Experts of a small language model.
Experts: 96 ReGLU neurons an expert, 4 picks a token, a shared expert of 128 neurons.
Below are experts of layer 6 (counted from 0) of a mixture-of-experts language model. Rows are named router (the router's row for the expert), down (a neuron's output weights, with its number) and show model dimensions 0-127. Each number is 500 + 25 x the weight over its row's rms, rounded and kept within 0 to 999. Numbers have three digits each.
Before each expert's rows: "comes before" lists some tokens at least twice as common just after its tokens as in all text. This comes from a sample of Wikipedia text that the model never trained on. Tokens count by the router's weight.

# expert 21
comes before: " ", ".", " |", "–", "0", "1"
router:504526507523501504488480500502527510497532484501490499489518492514507538516490499495506472529505503495466487472466505498501471494532501486487449506443510484490490510485496482566523485508475500520547487454493465523518476477490483480526502486474517516485534523542478549512486457542475542498452503454495516508480477516492448477460536522520489495511499493540498459481518497490494537478488
down1:536516523520521509474483513507458500440485501464549527505523526483489513442504514542476478519470493498501549446500536491514511466460477472515487454530491492491531552499498480450537491476525503501508534533477505487500537505465469519535500506551488509515514474481455516489503512495482508486479494505466520462476491458489494535483490467482496516494542551458495533541504524510504538511483
down2:465482510502524531496492499511510532525492484452480514514538499484513456495500457470468490512496507530466459471504471529503487512500530524520482514483500512501503482465472501507497487509526499499488519514515479534490526503502498487523462516502524535562489481500487468554530477502506472502518478484459512517522507480524473513549517510510491527529561502500454479538489515495517499478508
down3:508452505543513488489475461517530493494528507541486512472502501450491496508481539491506473489535467518528508543540488458482511521503482524456491477469491548473511493524498524467529474510494492520490485522496532495555457509514507504510512518485523566508484475515477455507516534498513477516447480516485496526534502531472504522474503486514500463446480467484516519515512500457477482528514
down4:527460474506505479530458505459502516486470525551525500529458500543501505494504466513497495534559503546533538487491500497492453503469527501499517495477433481520504480528460531497494496476510463502521501545491485487478501529472502532481545563491490551490538512515554502485461505540489513539493497472462494510486477464456538486490476495477501471501469529506493483506502511517505508536480
down5:499516506538510507497496468515480473486491520464493484491483514489537564461489508506477509463481470530530520512517498510482492512490497524484491492524500512500526481451520503455521474470498524505492516494459551450538486527513506475505475469488476516527471441470529565466480499477517483477445498488465512508541464530498511512508491534472496505473506493470475495512455553512540469530538
down6:469476531538435503504527485483479500537505522521499451492504481530498462534552486517541501476482498498531494484477517488558491479497461499487489489514463476490517466471520489507497489509532511467513505537481524492505528495496535500520500507510506502486487501557489477481510533483524518515523463541511488510505502439481515525468516513561547522446483492493506498500525501516487546491517
down7:520501498486500495510499528458514473483472508533549520481547487499509471476492488495481517471506466456485536498497493556513543471536483499523486506499499468489461480467501537467511506506487490511489466560486551505556494472474513508502550504497521468412553533483522504509459499503531476491512491493476511483504476489516492451482487493529478491522557461483525496494502492476515489506503
down8:496529524544538582473473510521541479519489479510523557484487522475489451484456566478493494520483479513514497518456476516444481485522528489462466514506475474504511468498485501497492503502471496521509467504527501554524508486494472510474518515489519505490491513516546479540509506489479517493521455530526544514550476507497489472524474501570503505464516463457503481524530489465530512481509
down9:455500498477520509495466538527489514504439509474516528537488470499484475501505521501533534421476455487514494546492495506531476477520489530503513480512513533450531562538520479500501477510518525529503495491513490514526461471499522524482509535534495472456547501520491496477518467511493537484492502517510536489468489498523493511489512497484503497474485497489506476517507508491501484459521
down10:518520460486504514534450501506499495505496487531504508469447535462462466513516472498508499533495490508535532526480467475463459457472477491516466491540521505513481489521475472510479514476481519490518504501505460556498501545553497514464503481517524519445482509531491507482482499504498470482512439449540487540527473494508536490528493512469512529521521487505469508456508543507494519517528
down11:510510514512481483474501492486526489502490508477498543502487496496534486516500540505486501476513485512492504503490515505542514552470494466516520465474531528485500534438527511478484486484483478524494487515468488536494505488500522515521501525494501537498529508513489528517550478473470506494480462456498513492531472478495508448478485515503497483478499505486483499521523516523493453506517
down12:497494528530502494518475493500478471458492534480508501510487480493517506521518474512446487462559491472469465490498424531514463494455533536497501518494474537478495490507427500477501501473504495492456408495484494469518488497503515469485475524475475511456495467494475487546495492494506475449525529476478492516484521508526499474483550487478487528557463494467512500496482511527537488534482
down13:502498478481499513486518511485513442498493496500505505451501515484487514451507495476508531468523488509534508522593522514510509507534463494460542510527501500510495506522536526492522550502534492494492514512511493497501497500518486538488531487522506481534524523473509481521524510444516478482520509509508464442511509486453492502528527463492510493533577523511508489479486488503506510488517
down14:501534482483473497518489507507532473522535471509506500519472506480495491506507495478483486509529445463472515511459505476444490478488514494537452542503521511530499510495495544505507503494508489505526507446534506509503476505523489549528486499547505511526558523561501508534513501549488500506490530473481447542497495508527471515524518504502541528488509488454460540470528485509506514535528
down15:482534509510527518493496471477514493494523533475490525469449549537501473537508494516456485504520497510438538473532516496521479499475529497573499493468486523532465478490525487535523502448489491503506519505526486493521486454526493488476518520510533542531492482546508482512552506508510466530511526488491489551488484521466504492450541532513487481499502518502510491477545511516512473442500
down16:492500475500542521511522558462508511514526523514434462490526512437489486533482520492464506552468514500527542514502513458499509505485502507482512459501478533531491490460499480475513506448509527519510494509444446513464489482537480506489506531501528568479491514485479515506515505510497464489468505532469506513496495502468457502462489515508508566541503500513518487538481510538483496488513
down17:489506474559501512497525471491501466517504494505511534509493492501536493516497520494477478446498528518494502476508494506479496491485492470510540479499473487511492499438501482474525515500469494514520539488482459503512500514492499511492499549464550478478460477533501465489486485474488509475488477437525514516524509499537509480442472496503488461468485477530476512504496537471459542502482
down18:499482491497536497505543510533507505481499524463482471491499498460488467504528512500493534483511506497497470525475538498517503468495490536538497478485487496547515532483485461510521521504513501508503452541548461487505518541488492517501503477531462469470489492481491460530508561468495566486534475504508504476478514489508540546494508499467508497492492506527541495523506468513475501529542
down19:510495506514537474550476505494486515485530528475489497508512480491493485544483492428516490519491524495523539468519509486486505530493460558457564492489500504488451472492456498483492501471506442488480469497465503456535506554490502510487539510487468548479523481486483517496534477460515496495498577478518480519508493469465465511560507519485523464468501510498505471509456477467526466531503
down20:480519505492525469529522486468469535520526481542474519518495510510506465534524531508473457485465468500480532486445487495521502503507519488478473447489489490519484542540573474538504457482505501474501508505491499504497443498525509526468490513506509489550507526461484509517506498492527505495522506467509515545520516479477476471466484480489452483521502476466472528522513488500507517491509
down21:485513499485532447520490512546492510503537504488539495524512475547455480516515505496552490487481511501495493545474525488531477488520493490524494518511542490498522517504469462493452458483487533483577513514441499495467467465497495481472525534493498518478494493492523489451502503563487493498502512480526500511535534516489525495519505533463477520562495479448477518506507490544509452505538
down22:499456509471531515480531547490502540522548475506507508503458480530522460514524530558490495503505498503496553481493497493498497486505525503539482514521522479492497500513482539516502513531486490503506515451482554507486515490470518514510517445573507513500447512532515494501527510470477467555483491510501472515524547477541494510531480532539452520444472528494515485505498466435535480547493
down23:504455487520511484506478501471503567477535515508490482477501529494472514485494454479450492516533509498478454495503476522516447508509503524502470472460490481471487528513482502559496480549479526507498513499548483526503522474472450503520507515456470536521494528492517545482451501498502488533548507488496534469518508495503522510500539475494513512500452454525484466513499459473573497511470
down24:494494496484472508475521486504505525470546496489492473505523506501488534466494500500524533533522453479514489506466551499507507487515512506510563530491479510468491480479522518525505543505491505494512525523516534519514499500462476509468528525485506482498520465498484484522477488530511466514480499524530469524506477547484525491495510506499524516529559547496474496496537503499564470504534
down25:499490547453523471518503499544502474494481469523476536493533495516481516475514510487514488541481489522484485531521542438508504481519530488473503508464504534458475505484512529526523530494484518478506476487551490534522485501515468498559530508497440485502544550477497496524503447554503519515509478549482520490500482524503527505515499504478538534510492518505563461517532461494468517525484
down26:512461510525475491570511485495489476488499524542509523516496518464515486527475453463511483520480511476491530525490513482487509498529524476530492522524513540508506505536503502511539455510454503506489560491499556472527502471507500493472523484461487537497503507484508477485464492486536485516516549541520458443458465520486513474576519469501498512497489510468474481502486497473532513505480
down27:486435471492495511477502548543447546520490507505470479523465489514506491508507497480475477476475516489532532477525493465442529526512494457488513518505521502472489507496521487510507491507500546505473508496471497522501502523505491491487501502551552520500499493442529482464486492489522530517535514500531503488465448535518488506520476512509481483526488545513561524523506486499538486500530
down28:495522499541509481495483505486525488515496470500444512492491505521546447528471533520508504514465509489513539476557527561503485529493503523540508527500525453470484536506566486491461498474530502518469538519516483492461475495508491487531494486543508491494533485490505505510516501497494473539488479498476445463471498521504506537534457484498506526495494502499484504520488474481512502472517
down29:456499499509468539545487502493505562511505518464522470529452506521490469496523466573520474526501504556481520525450462488519452545506493529451509464505469504485521471511527530499523511528484485487512454493466505490542464487491500482540547506508470552510472555500468485481470483485525492519504508520462475467497510506503468483448504507504484516518480494509517486519508518502521493532499
down30:511443470437504510492496494490493508539459534462477482489467523501507489495531464470479486464517475495528531528504511509468525512492510556523473493494479505516513501493474528515497493519478513503546447480521494532476563522489514506548561501502500526504514524483558493531473518503472495509489539503539500557508484534510464508539455486518466502500451506517499484467540509482505494494558
down31:540498496471506565506515503572459481508520492461504547470507480470536490502470528512513492515516497485498474507489503503499493466494507484451496463470477499480472508506499483544537518471498515501506481503506448514495492496486505511489524523511493495481522520526511512528485484502500505493483502491530502512465515545536524488451525473509495521441525518494468490519495501522548517481481
down32:478477514494509514473510498533482505497514461546490524526474549508474520496545479491463527475494510458524490483474489447493507533471476466482483491476500466503462497524504530530518474497497491487502503471513532560506461526465462502454534476477520493472524470477508492503507494491545523509564515516457504521520525489505479511503510474546492499504523473463459481503491491501507486520475
down33:478511530454506512544493497465503517512487521501530525459491486495514465504505527463444499527465477463540528498483502472535506509488464489506496561470503522470494480488530485504489483515480472486510494523474518519473516477520499502519513507499493453484533524489483490524500502518512492533535462500525503545523509504467474500484497523529517514505555484517481501498529443479528469469491
down34:491513509450499483510481463479471486464485481518492472485555509540532465501482534493487460514491529523533510497508470535495542537501497506494534477516495505495510491535522464491510536487484520494518449516544550515551542482499536509521482534489485549517517465510522477473541504505487505462498507538467513482521438478475509501532501507484555496471484532511454486547507500492454490488520
down35:520466508544493539530507501554496511488481473490448527523497502516501451510477480506467505537504484476502489500533493504491505479468476507508519502490529514472497500461470470524467517448454538500461467476504478536548495569471515528553457506511477468508485438528468495457499524521488504469535523498497491512538495525526495500506519475480514507444474485486489482482514490467471514486529

# expert 16
comes before: " the", " a", " to", " his", " first", " was"
router:497566543535499457507452530459511535524495530484523541530503496524486525511513489431476465563451497467445531531514506496491493519522500540511508517487520506484525511509469480524520465522474492525477490491504484545538469476529498464509469498512461519536493501501531542482524459542476505557476535469494481492509490500472496528494538514498530509509516429523500482504479473485494519478473
down0:457491473528486502480497514499533479540503485515499535506458536465521502482513497476507460521534480548549505480500509455515512498506538501498496462475492493483470515440524510489552523474538484490456490458484487463484532505531516519448524480543484500503513481511504521506527528526538511579490516538510474495466516477483480462476480442494514508472479447489502473504480517527492530491510
down1:481469506507497474474471467481527501489511521494511479481514500508539493518493476455488508477490462489459497499500484510508463470480511520496520515470508491455539435511470551529505457485559505454481535491481492502479527537473490467523476510496539520514466481524514513479500486518501510491485464519525464506513545501492524494546479492471512517465471531497501554512491464486486474496477
down2:502495555519510508473502471504504454480513480466519504544505493476530443481472484496519502526522521431499506492461500438468490513520520475467528443473465485495513520512480508474515477490494476497522519502520502500499493494538506482513507505499515493517477513481515500461516512516513495453453479531545458542490462505475512478519483530481508478504471548439485520469483516486489467500495
down3:498526502527503504474433507503499536457458501526492506474537482506503477512522460476532529530466529524524547499473495520482473519504522530521515499482506517492510481517478468491545515458527528495511496475543517496506477479497492532463521483450494524466481508523485519498514466525494478495471458502521502511501480484492484532576486531479488559521482493494526535547548542521531507474506
down4:526459466464498489476471547538524490483539485475499511469472500496519484482551486477533496487544496508500523468538507529505510524482474493483484487490501475466471485533513478476486521496527520490450483489487458493531552506517482468500493528477478516451537487466530473522486445513469502474519492459498502529536527480510483525527515483517528485503489463533494493475520520513495499479456
down5:543480476507499511524477476517523514528528525556480507470513490482482519521479552491506511494500534495541465496468482525520471455475509509470504515503496508497497518486494517502494489497495492509492478470529498470517454480450549536448557554502500511468503536589523553523534506440519471505469535509487521493504487486495532514519497497483510523510517500510524513500491489519458498507476
down6:474487514502463494491488536522522517479491487527505481516514482476513530540527474470496487483504527513469507496536517481514522529510493497495496475564480507490496544521515499486525502466537507546532497464507501518515515491495493514528493581477518510544524534582510471504526497480511480444484518518524444465453506452511520524456495512493521511497500523577537506516512494520471485459473
down7:537528518493432527473460514501561457499507495516511517498494461516547493510505460488508511513515497493503500508475514482494509562489505493469513476499492506506519505502525498481515517485447510507516501491513563520479483506493476538463506474512485475483554510506510551465521541489502488516530481491501484500579556492503508528501459488485476491517480502472521459494503511488498533480488
down8:552515508472517488492497506494491440498504526526551508491499517495483501481480480485443503465508507451497530477480523529546473517502552513505501514524472446479537498509475524510505504541498498510495498479502488493497471481530499495474470497529514460466519478523474517526484484567500531500516511465478517485519522526488479502489521525488546487515456519505492532478493522467496483538511
down9:474497487484472460518498488529486514518527519499545506503460511476523499548485527492524444503506542475503547486537498471542444514502529481520467510510474532478506466517497538486501477478503510520538520494497515435553524523514489519545479484506492560490498484515519532539512508508507512509466489520511517490538472487473489477500496493511459464505493507465503489440453507473535549473489
down10:535529521513513481506471443547528542521464469470516479486487474511492509480539516495500485510452508502510511476548493488531505491526562489469503485467551547474569485499531489519496504461534504528485459531503521491527549515436492523519488460520502487525509511519477491530501517471495533494542487470520543493476531475465471497512526464509491525504505500513501529519494510462507518476489
down11:504497475487536478496490471519522461518487536496472525481488508529486476495504458508511513535508537538477513507488528546476478482493519500500507534455502461509521513511504557492543499494555503472519503523515533499515481475487496525554531457534510523538464477454496476528501489538518509496553497500499499512526512529496504479511484466501556529465518472469553498498516467491520522515471
down12:495529509467503516508478476456513475515456487508527431490451472532524482493518519496519467516489511531463447497488491463460518496547470502485512496503474503536541495547491459508534491486477454507464510509500508552514503480446473516504527465481480514467463488487453510515477497482468525499476478517473548495492487542530471509512544505481488484488493522469507517518521487538529467474486
down13:519492522531479481521528528500516549479520486475498516492505506476497496518534510499483514499556505527502501492498492473506507505456484472531460490497508487486519519477505475476530461499484512514500502525509548452492488480435478546477505569485520474486495479484488496468474487493495481493487495535484495503512505545513511481483491504524505487457531582486477490476512510479554459499497
down14:494472470467478528564525548468473455482454479495489475495487497503484509488472518473502517536515515502472519521485556506488497512451505491457541530513492466500510484541454474497475479526473516527518480475480505530514540507505506512505502535534480508510503531511490464533531490472462528515544516479512484472459502515502503491522479551496517550521483476517445500518510525489480496553486
down15:513478485510514508530498456468494551503504472486482512499522524491507502493493475495450498535520506463527488472504505540474495473489533471452503477520471493480492494492507515475529524464509476524520511487455527483511527516505523498503477539454526531527469480526489451479456496511517517482499518525508483517508494503488504500455495535516515536494525507508515462491458516508468532496494
down16:453495519480522489553517487528500497514499469538535465476526481503497544491481494505502490492545516521471510534550477519498491536528507506467515495515494459496469526486483493519510484501495473517541491522490487498487552505520488533543489477472485552499529519510520481483479486498510497541520504548512446497494494534513546541503549467478503497478477528536533490446500483510491515496521
down17:507547540491522523514495524501491497492518473539517537473495563498500542500486510482445508546459512527474522502547524533482529503485498528508491502492489518517497479532516522504472536541507493480536517482503511528514517574467524533549512475515485510522514490474465468420509535509538450496507527476517489502472507517507527515488539482487458475510496496531489485497510514507462520515502
down18:537534456532523495519504471494499495506462470489473502525499513497484473559487488526509517521469496509521452499483463485515523522503531483525566468501524463517584530486477505497525454535497487523489501515527501497467516458472455502520462499522514484497469484481486490485488536550503510472513533477479507474408484500505532533493531506515525480497503510517471502451512514521472474483527
down19:516458517487483461536519472521474484508532521515492497510521505550544518438456478508488462533518491476529545523521509509495507464456518497510496569515515536470495527509530510520473480484562528503477490489481470437494504487492502489539507503450483509500505478464475527499487492502485472528504516485514527512484539493506483478506481486524523508472538543525544464508520495490510512497503
down20:507489476504508477482441478487508494481515510520521526486519486500542449534473542484500498490488480508533498495566515523481485519493508442464493520532491492479540458469497454489538518485517493486475507486472448483488512490485494459475502446506496505548549476512506514472470517457472495518450516527519483465519467485482554524507516520523515528493515489481535500485484478521527482520463
down21:478502464446512520449475526489479487548479520473501501512484454505475546481499501473517521489512520528529504527518463486495467563532471483500508509471463494550499474502441485521517476497522517494498500438524470502522531497511525511493525466521499489485500496507439563539476506504517409477507553537558480516500521479484509537523485486483486476483545493483495526499471483519510490471459
down22:483524472484483523455507536477518469491486517535497484490461495458480498518505519493483499490516528495498500518501491476500542520484500519526522499459503504490490552551551458526511551462493526465495501496471487472468512492530515497450462510529461457538505528486498466521478474474531480518500516509563509498520535503503521521506529543527505502480541506504486511518506484465508460495490
down23:442533492508500472507511521543475506542517498443502474495490541472522448485478489498498507464487562499454486499501470498502484467523488508486473469475475455515523512458511509469500425485517512518516482474482517414502510503462524491451490475522499510479510504496531508519511513499500513509513515542511529477494535518493519474502458497482492530535506492498512478484508504469521551492509
down24:564490486505516505475466507520435476494552507470512514473433493488523542490542552513477445497524490502475519479519475485478482471486520511460527486520490558533466528496529531513504515502464475575502518510499503479499527482517499507494539523458467500485530515485484534526480516463506537526504511519516431525494490489483511518499525488484516490538512485503464533506495500499505513493497
down25:540489477494485497436496548467453506501531537519456488527522516461539515526517494554487464510524486492504477475529509457504494523455542472476498480488516529497520496510536489474464521499492502498524479532492494533544507494509490492485439462532537488519512509511483497515482514504516488517522551511476467519500501478488575503475500495506524524527449520500524522479499490506467503504530
down26:530493539448500546505482485510503520477521485484502491514483490534499549512498521508443453493459475482500492511469506500530532508496477514474483543530474512493507468469500451537449535469542526524486517502546465476493523514525498550494482511493492487472498537491498529497512505489543515514546482514505577482524478491513518507488485532531472483513518480474458497491494503480507460493495
down27:550484493467510490466510560475494521510473491498559448500560524484543503492459484502481458475509479509463542535510499515506493510529518529463489489557495496496499503494498472477482490474538512523506551427525481531447449508491516484512458489478525492455544481478458494522522451512485490522450503519478513478517487509472499493531508519493528517521508513495483431495503524531520515494499
down28:486439497480506460508503489524489512496491504478518447539524505473489519469543577473540506524494513509497487506508527511494515516467506456481532487482491467518507464503506499504496474497557503523533521472542513530495493496498522471531476521468498539523501473479495489489504432531512513500521472503522496534490518512535446473468495494460532526488544494509516513506453502506510476500506
down29:494488454493472478498505500527525485476532534501513531514480502461494506488446566504491468505513469507502514469467526493503520542509453479452497451509483499499541455483482519500456502523490485545519486511479539482542494481527517472482522550538504465522534500538491522481516511450491536513485490472493460516498503462494498508468528493521478496511512491507503533480471542489530491542497
down30:462480477501553486530452511459507498513492516496488499482531496512529469459530501514480530506518463488521502495500560490460496501459495466484500529524522505486519502536477485491487492489528508526454500484509512455483526512537475495443562533492519516515472516535519500492490531506521508466532462547517488558499483528481488528513471496528461457505455509506454525502500510448504552508490
down31:501520508486485514534563515543487514516472491488504507517509517454496534512546513470454533437464487504477490484490497462472524537498468519493473494500491462559452524508537531518484502513454497495528500484536512536508505492526500470526530476508483470506499527499477500491524532499497481503519507494487519528502531497514483520495483502488504520521494556497481511527476519528491471489485
down32:526498480545488455490467522487521497483477538495470504552437484511490525525518507498470468486458514500499511475481479494463539520479507496440472476492481484496489515521492463483531478463521501488541485541487495498507524511499492517480502500512472475507525539496498484500484493484477505541549529450506464520493543498526503535508470505489502469472515492475492491490452521505468505491499
down33:486462435522500522543454487472503490520499456461533505545463502511474458526504491523549503459542484540510497506496530519505498492538493511450535456491518510496508454464459521491481514502468484493469511497459484508537470468486488505560511499514488561510466441490534471475491506494521467495544515492533503414472498470471519496550514500506487480505509482481474498471523466457489458550500
down34:495503468522493498537487514540501491570478444500502483538461530494505529486551472520473487524485482496487515507533506482491535538480488500533461547494528538492501465486535509499507502491485481521483496491496465485481491526505495532548520477497497458517511507474499508519457516474507540532498502542502511516505491522534460525472516480506487438543522493523480543470488486495524474517514

# expert 17
comes before: " ", " |", "1", "3", "2", "0"
router:494512507492520490546447496491501538508500480498460496513506500563473499584528505486510479508483515472491497512475538498494467531476523502515537489502517518493552515488473473573512502553497509521502440497486482510509452489491508498494492439508506518502515507528495502525503515515489512499502517476481522492453495518467471503499484527549497508502460463526520471499508502512446473527476
down1:529467463494479499478483483519504539520498502470475446495517473479479557498498475463459517497528473529481491485530455500485495511494485489467488521479486495469516526506522482523519477477516472557514500454537500478516488460480457490526504548515508482495499483513487474491501483537484500440503486516566488529497508506530524498411509522524527506503485490487540486530496490543539503506557
down2:498500476537490491524487518510505510534477519521501479506503506505456538479536470516506517466520488507491455495463490464480485485532488487529483452498501487468464530572514427502485526465564491536496500551525507500486483499483498513481484451473471492532488542536512526543527476496496501526506479482518482532523495507513477510487498502491482543507463498458490537433464499477523496523490
down3:436491478544544494478470467487522490527514494506512518496519503485535502492520524455515482530522475494522544496485500506533499523506462491484534512485530507523531527501483511452479499489483512504487498465526528491525481522444502495463465558498477508510534484486473477463494510519473476475511500486480516545496525523512513481500483532488519455497535519474504513501570477448506556502495
down4:542500505480507479526501513490503459514488473453482479465492512480493506490500494428450527559496495498525551482492466525503469524522556517474503467555480492516523501491513531546502490506494500509501520536522529501518510490489458490525493520495491509512503516483535520476557489529521478503484514470525460499508573490482511505490486541494497500483534523548494510504538530493469541494528
down5:530462533496506504494488532481479490460516517473474504506486514476535517501442533505483477459489507476521501487551468481522483526515513516501543493526489482519545507534504494522496483543500500508504478507517556492459468482511472466478548497515490503521509434501478513506480502517536533514517497497505476519534498473489552518453499446495534468534511467499521472501487496508498521474533
down6:458513513497506523485518446511535506524506517480514503510479506484458458488490492517468518545519518484498501524489540516483511526513512456483468519518495534472511457496496466522518485474524564453483490506527502513475554557484493524494483487527498486545516533491533503500515514487499502530513466489460487519494522504502476479500513471485513524537501517483509498533528479507481560437480
down7:496509487487489473495493513552468489526505508499500472545546442446503496493529541502481519490511511467476496503517491492513477457498520493496482478510538467479461468482536490539504523511488509487490471488516474538520501500512488538497520515515451467517505489460492504491495488512509503492469507502499535465479477465503516436492505539500542439462494528474512528496523488500493477512536
down8:495466494495507512463463531483502498575487483475447539481553466523516490534523479483525430488477513473513483492485520501501499503517546475479487534493524499527509511473512527536490513524491506533508494470480441530484507510505516499523495474544511527484523499522483534489508491516474508543556500477498485467496498495534505516498480449478499495509441522536513511530507511525532526480507
down9:458478531521510485503581526518452549504465531492533483479501494497513522482504495458528515531462520516498480542525520519522521502497464498512476518495490534490482459501489529469505574510496514512461517522462486509503505504501486528471490480515500547510525485525520502499467461499496517475513518511524469519543538485506459541488510468507503528466514528489520530497473513510527500477470
down10:475491522503478518519493488467520508495505484518526517486511472512546495521530522491507537511439476522500523565491457513430532504549471479526486511500510481519474466488498526488484509477509455525505466452525518513467507446491515526544497506486474525513495477524500533545492534446450537543469517534489496544524495510498485527503552486463525473493527537498510502495495504496524498502460
down11:506528521481463536484533441483519516494489502492496541498494530521475533532507555490476504499537493529515500488524503495494472482509524500513507469533498497514554530517537495512472492475483537496477465503523497467456500498485530502520510457534510529526481526457489490493499505515466472525489508477532495433471497485497551514488520506497492497440495449511484482484488540493494529484481
down12:476497418498548580494482515501548466505532510448480530504454532493462487516461516524461501449490513478500489494507496520569460515466495498532508487473508505522565475483502504517489458518460530505513503484473536487530485518488540509525532528460508498490460494518455552512506477535506536508505478530496492480516505528532478508476459510513516516488507488518507520516497519530488510488518
down13:491519511496577497539472509512508454504513507497499483536484456470502506465469498528523492540485476475466494488499483548485506555447475461513517517508493518468468449469468466526517507501540450506550513499508454496533513490492480488483486524471530513502484482491496529502497491493512502483493506511512487488538481504479532493520495489539498524514485502499504473488506480484553458534523
down14:546488520489443540518500522480509493549479539543495500487492535494476512484525526476510501482488515482454484497503571478498507475479555501462547522491481522547522484468532528512481488491474518505518519463476479507519496474500527514487502446496480492523530551518527509519508523470537535505492537533492548509515544481491479466513517499507474478482457498517489502499500489554525515539466
down15:499532497454479473508471477493517524513485477510484480523498479500507533512473490452455519521472510537523511523493489500481537522496494451502508523529571541518496510485533521464535478484503523510510477503493507509516497488471483462553478552500512494510474509541525479458434481509491518512529490497504484501517462538490505515534523504514511522518507468491510503489532546522514549517443
down16:455504517520512509490481515508458518522496522481497464502493467495467483544494504473453464440483495513493515510520478532462488462511506545495543478540453431451493486517516492474521512508514487516481485509505515490546522477472501509510493498501549507474495480535505550521510502536479503546488509496521512475487526483502492511446458497521486452513491512480481498521531533504504448518509
down17:536550490522520473489490521515530472514451450490503487529492548519515508483514518467481495482508471471493482536503473524505523462504477520491475516492481464489455507504471495517458506563477454510501503407461521440535494531510536534468498522497488533500494499482474524525461527530511481481508485495521491508496461486509489469490495516480463495510510503508509525488518479456556519499515
down18:527514454477510478530507496464509503516511471524517517513477513514494471508475512487530496524492498503456478492505518509517478481540502453501544550512512502507533529532507468541505475509513491479501446506567542517488459537494500462532523512518516515500477501440525549538474536489504493544509543469488515503463526518478501514525490543506542524504446493492493488463487486506504484521498
down19:524515533522510449515511499514522523483508483501503505481553511510485506480490511496496491513499532504485500520494500492506544502541537488524474511556495476516551497483483541445534540505500455554513479529496494504488516461485467509499495538505561487506517468488493474498472477486476443521489513496484507499505507557479510520549530512520498497439513509486483484493456480475482496491512
down20:507478509553515454440486513467481488505479515510532470493488489494478478512452491518468473507494510491477489492509533489512532546454521497556489520524498523516501496512471481465516526552488507526536508475531499515509494528511501517507546496463522490514480493496498503455520512502544500490500502551500514478485547480451488531493481488440501506542484453496515505505523457508521601548466
down21:501478510520547481499485507442539510518481486487531533534517534548525484533482496458500491506506525488502502458498548527474496496489515551514537494539486458505476546501479476487498505510504489496522510508454570531487473496475511460504495531554490506511540503483524502466516512507493520472506472500477521524493526501519514457512505506557526528519505509507509506455488522490476511508510
down22:479499503489507464531454496507518483473480526521507500491521501502491475532498497563527509466497486446466502528462483488495482560498476488514506519504505488514543475526476489522523528457523503508542503481507508525486537540464494525548505476493531474485497526540526570518504524496514481437510537494501533498473479479511515466520489526497489507509484464507477494466520511515541460528507
down23:469489489483502497499477543524485505523547468551526505510486467538459464490478504528515469535496455535539458502510528525544559486516484479503471477482489467518508520484504454550500494544519501440468469499480422531474488494522492536533471477515496462493535497490489487499475480538524492472484489476497527493477524469507509487485467480515486520520459506569498506523517507503488489486482
down24:528527525510517514443490499501487511450501498437495500528498552524488507513512503469526479520511493478477527512492589502500505501514486511513534500476502527520495494484504536508523516509520508444472522526484463525485504515512494510495498466513483515477484505512468554566473480499516514488522499454481495497503531539553537526476556513517490517529473499567492517507444510513549483516546
down25:501454491480472484509495513463509510491536558521534454500490473520521539517548497455463507516522522502543456518550531490538478500482510507486533515535497515476506507459482484480438501523503546505486461533489523538493486494524518457479511512505482502515500489511552481475452509539466525561518516534515519503501530569512497510446502537521510525537515505509491503450527508550504479433473
down26:504483470502449461466499489480532517512550462549514529528514471473486495511485493483462496480526500454484484533456496480516440507471485496471466522520499513505481519499491513504508510521472517438539520531454485477507497500482484510490522540476463505497498516511512516492488514473473521546472464514530456511544511492526520501447497507466519467470489486481502484485517539454497526533451
down27:541520484507536530507472507515525496453481463495495541517505483487516469531497477482481532480504500520490480520444443469484453508484474477485532498481484501451487461527484539516488472527476498504491492517511496458539470468497497492530544459488497476443473481499486533525530517501504499494504513445464504510511515513471474495525518514485414487507469545473518493533465472501481523535515
down28:486515509497475489494504528506510456476488465472528522479493499517503469512506512477484505531511506486479474497526512525489470496476514511463525455509482497517525498486520547476488521447528482485520470506501489520538508498485547493515484492522498516526515492510559464438524447459512492483500500518524513450477498443507482465537515460487497498509506524511495488515472474498484534504512
down29:515479510526543502489516475504484477497455526484495523486536490468470537496505492499501473484506483479519465505489525500512513533532481555491521476567471470533486513514464514475528510515569500511527515485422486480509537499469508467536480519448556489488486541452504464469473483507532475528531504509509506436465513503480522476477523475551504528516437460530475489524488459529479444538495
down30:538496486544471514510528531510464457549537509486502549530479480482485490491464522482481506500496538471492526452512522499496469498517508477542548491489493506459556497492512538472488500505508489505497493508522491509532443516467478490509479484478507508487492496494487455483488460498496486471451499502528503523445509501493494510504537480526514462533482487481500520491489507540514508465514
down31:513506479547458496489530501480502522472526452493521496495537520494520500457475455475511484530514490484459472472515514476467449545406491503520558476508544483516515493539470481471469523474501536530470510515513481511556532514530524513509491485513506537513489491531527474496502520487481515487494511515476486510497484547487497470488496507557468523547499484507536530488522512483454516486463
down32:537484511499494516519528474551469512540477525510483525514494523488489546518475516476449478540528484498493489491470486523515493481516495463507460529516455483484492500464499477525477515533477511508511487486530489517518483518480532555471519555460501512530537541455473432499498495518534515438500504527473478477515503511548518470473482488499461472498486502486520450464496488469509520503522
down33:534452497501519510515529492493539552519463526486492531514498515508498493522486499504528481508520517456490506516520436494495476555513492489468540523433534493481542502498507500486496491530498514513504519466499467449504474473501484552453497497530444478511483513483502487518509520483517516550516501490513512502497505531523491478516488505498474489521497552474481492491466459444487514482441
down34:499499489516475523459563507517453467506515478484481473488477519492494485483489475505520491496494500468531494505480479546477501507528447526485469489472505503507470460495552490516493480516470524512547489539494518527520502541534518503498509497485445492471508435483492511569521516490471495490484520548475502519510497487469506453528468477457484467562487514490484500476463540490535529509547
down35:530481493453493502470513487548460499535462503512492503504470537518504480440496507470488501520495502530492517463487499482528480510489534481517458512511468493538474490486511447553507519467488518519488537494517509518475531490477465502471485491544511489455464481494504499487486489495498478502506542485488527486474473478483468501514494534499501543488561494490536511461505471501507468505539